Below are experts of layer 2 (counted from 0) of a mixture-of-experts language model. Rows are named router (the router's row for the expert), up (a neuron's input weights, with its number) and show model dimensions 200-239. Each number is 128 + 24 x the weight over its row's rms, rounded and kept within 0 to 255. Numbers have three digits each.
After each expert's rows: a language model's description of what the expert responds to; "gets" lists some tokens that make up at least twice as much of what it gets as of all text. This comes from a sample of Wikipedia text that the model never trained on. Tokens count by the router's weight.

# expert 53
router:141117155174099111096130165112135119115109127124101108122170179116122151124100122172133126121154148149141085119128171166
up0:145091137121111115158174144145133123125134136096084106149106176133137146112133104121131145142094153139122120125095111136
up1:155134166119077118139121108166139109146144146107125134097143131142108142127155052106129131115137158151097137091107127122
up2:138122116125148164121105115117156128123102173134162101130123154142108113119080148159152155097114157126106139144084115125
up3:129110083097163120116161130139154129129135154146111057148118114140159121139143130157124136114147134129122163097154101114
up4:118124124166116121071115127150135131143139143121091110112149079134137119097127132153132149126133142099148083137133123151
up5:112119149171106133087109085070075152116132152153157116153098110103108096142123135068134146103134131119141110138089139114
Derivational word endings. Suffix pieces ending a word, such as -ation, -ing, -ed, -ment, -able, as in nomination, breastfeeding, PlayStation.
gets: "ation", "ed", "ing", "ations", "ment", "ated"

# expert 63
router:157093146118123118083157124166151098173114154124143122122112157146108139112122128096119124119121107093124139138112134148
up6:107133086100150142121131157098132119116117122108119172121163154103143109107129115130144126110139127104125123110088093107
up7:140128122115106133102133096096143116133105112114123125141134153139144139123158204160096103154142168133156081103115149110
up8:153117110089118135106107155131143132133128143118145099183171144138177134147166151150138098103146123096137153100147148120
up9:118133123144104111115159149095098117135156129121120095134100124116207128132160134166123127151127149134136111115129137115
up10:103178133099169122116113150130127125123103120141125114097107108125130142129167191149138137147137097131102131118083123084
up11:123118090069122145166144142162122110134161148124139138125082142158132133144157124143113121174147131162132113155123174167
Name fragments and coordinates. Pieces inside surnames like ist, z, ack (Quist, Niinistö, Vázquez) and digits in coordinates, catalog numbers and stats.
gets: "ist", "2", "z", " ", "k", "7"

# expert 15
router:139099158134113112087151137168156107174109147124135093123118142111113127102119119111120124136121119097135145135091144158
up8:109113105147143165117103148122105133093120102104162071129145159111090133141091189125128145143115093139130087137149127113
up9:140113115110154122118099138117140096129184118143163159146152130121141145145156139155154136134116127155131130121107129091
up10:114132086084152135161087111133161148137128180158090076152086161151148150160114153119123123131187101108147121147150168134
up11:123154141128144108183109157161091096131092196144137173110128156134156132130147179153117122135175107107108127128154141144
up12:136146094082112137153104170099107139117106133121084125064127155119113133138121125130103118159116130110139151133182103186
up13:130096127142120122123088155130122134123115125142120120120113172106150130097127104115131123147170152121146121121146145107
Digits in tables. Single digits, mostly 2 and 4, inside numbers in tables, scores and years, plus the letter j in foreign names like Ajuran.
gets: "2", "4", "3", "j", "0", "uk"

# expert 55
router:154094145137117113094154127159161103169103163117136087108107141131114128119129118100113123114113109106153147135089142143
up2:101156092129115113135159120116091117138116159110145115150159168120096077122122158104144161143140132137153129125113139125
up3:122165091062123158190093167118146113089146107123094098123113129121123092157135115162112110118144086121142119114115134081
up4:139112130126111088130138149130124152158170170096162106112096170117104084123094148156098148161123147129116111108126134151
up5:109131136144067142167159093134079156112132094124138112151161123100148094153114171157131122178116126168122121114124108164
up6:147131085122130127134115137130122137110149124145166106125145103101155117110172121166150120140088187175138142112087112161
up7:137148113083128081078107161138138131144106114122121136126130152139136093113129126161102155159109185149119164097090108125
The word "of". The preposition "of" after nouns, as in mosaic of, husband of, years of, plus spaces after dash-filled table cells.
gets: " of", "ro", " ", "r", "0", "k"

# expert 11
router:151096158123120123095145141176161099163103158120154104122117141148110136105119113108118127117120097109125142138122132160
up2:140148130108091098162087112115160127129113091123149108172139141152139116123088153127135097139164161163140106137114086129
up3:141112105112147172102118134108141130101113168137134101105119150138143116161112120152145145117098115137143148140161128137
up4:129165124114117115103156157112095163111127159126125117131170144142189137118092154172110126139115140129134143068143136093
up5:142143171114075141164100105121110107105207096108166126128154151107122141120124154150102168149102073108108113108093090115
up6:158094126098113139113102146126110149151160111139150148091098129139142144139090120164101139108132168118117110096167161117
up7:103152132131140116128159118061103144147169135135096113098101114103177134131129133137093153133132162165140130145164138085
Mixed table and script fragments. Odd tokens in lists, tables and formulas: year digits like 1950, colons after field labels, Cyrillic letters, "of" in prose.
gets: " of", ":", "1", "0", "av", "m"

# expert 12
router:158108120134127134105138153134126090130127150157117180145113144124166142133104127120107126143138125127141140132116124090
up0:114113139156157134097103100099121134143129077122131111128120147110173138109149101150125117109144130187107124147111120167
up1:148129125126155157131165112122179092138134099102123135179115125144144111143141152131103109109077144177112133125176129154
up2:102158170137144168092127158111147148137131150154138126125110144137109152115119103134141122107130126085119108154104140130
up3:111099144135121111071116138121143144136081142108126102107136137115106105132123156109141140117087128165106122163122118163
up4:142128118136080155136127103082147129163153130132070113089118143125101116128133138137128118107122117120157104113163130110
up5:138143077095153096089161090114068112102152153120139169120136145134143139163104118152146110155178166127120094103124121165
Sports career nouns. Sports nouns in match reports and athlete biographies, e.g. appearances, season, draw, debut, goals, tournament, Championship.
gets: " season", " match", " team", " game", " win", " games"

# expert 44
router:169122156120129106099147139166165095169108168115141116115114140137116138119128122113119123096109103105122141138094139172
up0:112123116143165123109137115098109148148112120134079132129148121090144125124150176097126112113117151118133138095102122173
up1:109105116148124123121084168114119092133144159126133128163090076142119147141107134113117109144135147103124115102136094126
up2:103123096130088092106141158121163113095168171134140135103126127153121090124097118143127126155120147103114154056090169109
up3:120131109174110120117126157114116127141135091112115165086128175121146104138137129105119129137110109135115169136141179099
up4:145123113112115153105096141129096101105096143136183057102170149160169108138108147158124128140125106129124112110130123118
up5:118134154124145146128116092111135149082137136153104169105126136156158132131147143195134146122133115122122111138148141130
Table digits and names. Digits, commas and pipes in statistics tables, plus first-name pieces like Fred and Paul and regional adjectives like Southern.
gets: "2", ",", " |", "9", ";", " D"

# expert 33
router:138095153123120116102153129164162101168107156116134110117122134113116115125114118110115134131099130113138141128104131152
up2:123143116120141137184161110143130133136160114145134144172108147128141130144102136136138139147137122107131117156097127135
up3:106163146080129148098165122151078123155155107202114155085109113164124135142108112132142166144116128108127127139187119128
up4:127138121121122157130193088120042128112155154130133080123132144117102109133102145100139113131171121110147138096143138148
up5:127161150122140124115093113141112114084084170131142095101121105126166124150129167097120129115122124112133170142117139115
up6:130126088182140139139148082090145146124141124099099126141083122112162108126113184127109123122149137124130110145118098085
up7:119084142158125142118168094162125140103093110144147113174125124102128144108175152128126111142116099110114143158125135126
Year digits and ick. Digits within years and numbers, often 2, 0, 1 in discography and biography dates, plus word pieces like ick, ad, sk.
gets: "2", "0", "1", "ad", "b", " ("

# expert 14
router:141124105139127100101151154178154082145164124130104142112144168127085134117168117099124115121130104087127175130104138145
up0:131121162092146137110159128099118115123140124118115153105105137138141138109118134147120100127127149117145126151151166149
up1:121083117105154126164116146134131131143112093114069102143176128132108116124133137168122120114162113137116121077147134103
up2:122102087105076214137110150116134115101122145154141128091133120134130127146150156119150126105154144164114154126155124118
up3:119146093139157128107128161094102165124111057122171131138143155111154117142162131135096129132093159156120090123144143093
up4:113135093138114156130097133131088132125145120106108126144185138144124124131140159138143164125088140080121131150119133104
up5:122132100118140149156103137129140102131116166099140097128128144096148112156143140153124120115143112108147140126113135105
ine suffix and digits. Word-final pieces ine/ines/ina/ino (sunshine, Submarine, combines, Regina), plus single digits in tables and scores.
gets: "ine", "ines", "1", "in", "8", "ina"

# expert 18
router:150114151138114122095162132177152087161105168121141099126120144148122121118117109105122119123109114110130137127117122156
up2:139134149113089143118093110155122155086112102151160136155138111121135133149169143126148116121094105131120146152130127124
up3:116149090090131106144125142094072090108128136158135205168124132139091129106121143161138145120132104153140112104173161151
up4:122171131103129140100092131076145141115122148127166152101147142134159095145137106127103107158129100134124102077162153140
up5:137125095131107125101086198129153130082114166107135124133110130132163109118100153146147171146164179187139139101163114152
up6:156132101159095132132144136105154135131169133118085140166086121138157122148167101162121136124132125088108117152157137088
up7:154125182118152179161103081128135122122171138121158119109121161105129155109154162095120112130131138134137113145137139127
Odd fragments and Thai bytes. Mixed word pieces and function tokens with no clear common thread: Thai byte pieces, mid-name fragments like P-ill-ai, Max-ill-ofacial, plus "of" and "(".
gets: " of", " (", "y", " ", "v", "ill"

# expert 45
router:150083164129138103114141119111157074166123139125127101108087122136114149133137103086136109109074089064128154111141123135
up0:145160137095107124110130169126175165120138133104160140116125118158164115156112115123128135121085158122127172145105110124
up1:144134149142103116105121127135120119115108132145109169167110141133096113145097157155120131162155130103130175160158169121
up2:134107176145121123088112124138145116122169113118158081105111104124134145156158172128151125140126090157100092158112127129
up3:111135145151148134121129157145067140107097124130116074165167095096141138134146156116093131147110137120159181128155126100
up4:128130115138146146115074165115200100147110157123186114107116149111124150164105137139148110140096067137119141137149068109
up5:129150143147156159155103130149173115109098112115141121137122090157175112104084131131128110163113092066146123155148117120
Word-internal if/um pieces. Short mid-word pieces like if, um, is, im, as in Identifiers, fifth, vacuum, plus table pipes and digits.
gets: "if", "um", "is", "it", " M", "im"

# expert 16
router:120106144127129121095147138176159083151121161118130093123105140119107137118110118104129122106115116095132146147113124148
up0:107151142107128102100145126094091150096106161166124128179119154112075144108138101123119162139136135165142093140112170115
up1:117147122141150141143113142166112173135108118115129093090125159140106129123150109116091134157123113105105133137110156140
up2:107165080133110127107115111136161110099157120173122125172120101104112078137115173175148106104170120100105169147117119099
up3:133146121150128132103152088187055119153111126137181121130128113117152119110137140112116128160101063114103133096107077126
up4:150128094101129130143127123107094152087125154165126136100174130149098110142114166113117111127104129126151128148157055155
up5:105120148174101124107119149183156145146121121127158155167121120125160120104121178211154109163143136124151154146133089130
Oddments in names, codes. Mixed mid-word pieces like b in rare names (Rubbing, courbet, kalbarri), Thai letters, digits near ISBNs, closing quotes of titles.
gets: "b", " ", "\"", "9", "8", "M"

# expert 21
router:133103151124120118110159140168144058170109131110144095128140112117119137141116125114130120114127119097121143136091142152
up0:149114099137140127127113112131113149147138120099089074134100144138149105110072128146139145142173077157122158166148131139
up1:148089105076132166146186120162146124087133142119173142118083100137120136136118115124151118128149082169114078074157140109
up2:165109110174134116119133102143118169115172107125118111169155122133125096120120169145100142165123132116133117129152175128
up3:123172123148099138133127169116130125156137140116133111131080118111104140108139149136114122137138149126150129181098114067
up4:112085094161133164112100158077115176142157154100135113132147110135121115116141128125134145165167112128143144114077128077
up5:119144080116099108158112155069104142154166099125118136146156153118191120157090123154106120119127089154111148111181119098
Word-internal or endings. Mid-word and suffix pieces like or, er, ar, ant, ist in long or foreign words, such as Processor, Minorities, pregnant.
gets: "or", "er", "ar", "ant", "ors", "1"

# expert 57
router:151115143132103130099166139162149082159107168114136098122106133118119133123111104113126110110124112105126149138107118155
up2:100143111148132145143094110125097110101109090111148133168117143136150104125157154111115103089151170140135131161120106139
up3:136137127153146100063088129139130138106156099137188106148137103146188150156130113147103150116130122142103095172133152177
up4:146132133145136116070130125087104149135160133124185099118123114130149134097109095121155151130138173112168095155153159082
up5:148086134146165116088099160110122149116143154173167139137119152127161158163129101142120136115103095136095092123128140128
up6:142113134133122126145104165154135101131133136115066109142105159129114129102116133118151135099108126143105110096159123161
up7:122143166114128124103119150101158092112133133105145118157099114113119079128075122175150107183128152151126119135146120142
Space before numbers. A bare space token right before a number, after in, month names or table pipes, such as in 1987, November 18.
gets: " ", "g", "c", "5", " C", "k"

# expert 59
router:113130107161151146147126097082135123112109206134140160123124094112082119140130133147124139205158111137148136160142128140
up0:110134089153133156129103136125137158115121133147155131130113154143101107113161135137115126170126160131150110126116113155
up1:132105094092136110126147131108132103125131135107119141145139178152070132136154058161138145126105135101121098112160091133
up2:140141135154128129083127152149133140107104072130123124140160114127126133160075131157138131154147128095122099131084115143
up3:127125095113190139117090121138105126099134166098115118097103178123124119147111149164140146114135134162134147091103154099
up4:157125163142093102164169093134120162114148103102117120152158125135136103151108181078122139080117086090107173134131097128
up5:128136135143133153105123111114098167123131160137123217136129135110158127130131153135105141123114095120129121099117134127
Quantifiers and determiner adjectives. Adjectives and adverbs after the, a or and, before a noun, such as other, more, most, new, fellow, additional, local.
gets: " other", " most", " more", " new", " any", " former"

# expert 50
router:167098146128130119100157138173157098188110159118130096132119138127105142102136113094123112116119110110109148120109135179
up2:110127140133134145123136101118143149181087193171113148126130164094091156126143168169117107144139109117114136151103158129
up3:140112126116099156142096107082122130118121125136093115144130107144122148137155189090099117099138085132150108094118165095
up4:132154137134129096137112128127092115152169159148136119096101131107172111138111172161106147147113135142119103139141160148
up5:164134147122151122085131099159116128121165099095154129137109113120171150145120142120114140131098186125123165092112111163
up6:133121134104112129120118108119142108140123185147112157104118128109080127131150170191099133115126091097118153134120177088
up7:100116150146115137165098076079127130117175162141123102134098136098167104107128141132089126120113144127114121160142121127
Election tables and fragments. Spaces and digits in election result tables with votes and percentages, plus mid-word name pieces like Min-olta, Vitebs-k.
gets: "k", " ", "1", "0", "is", "on"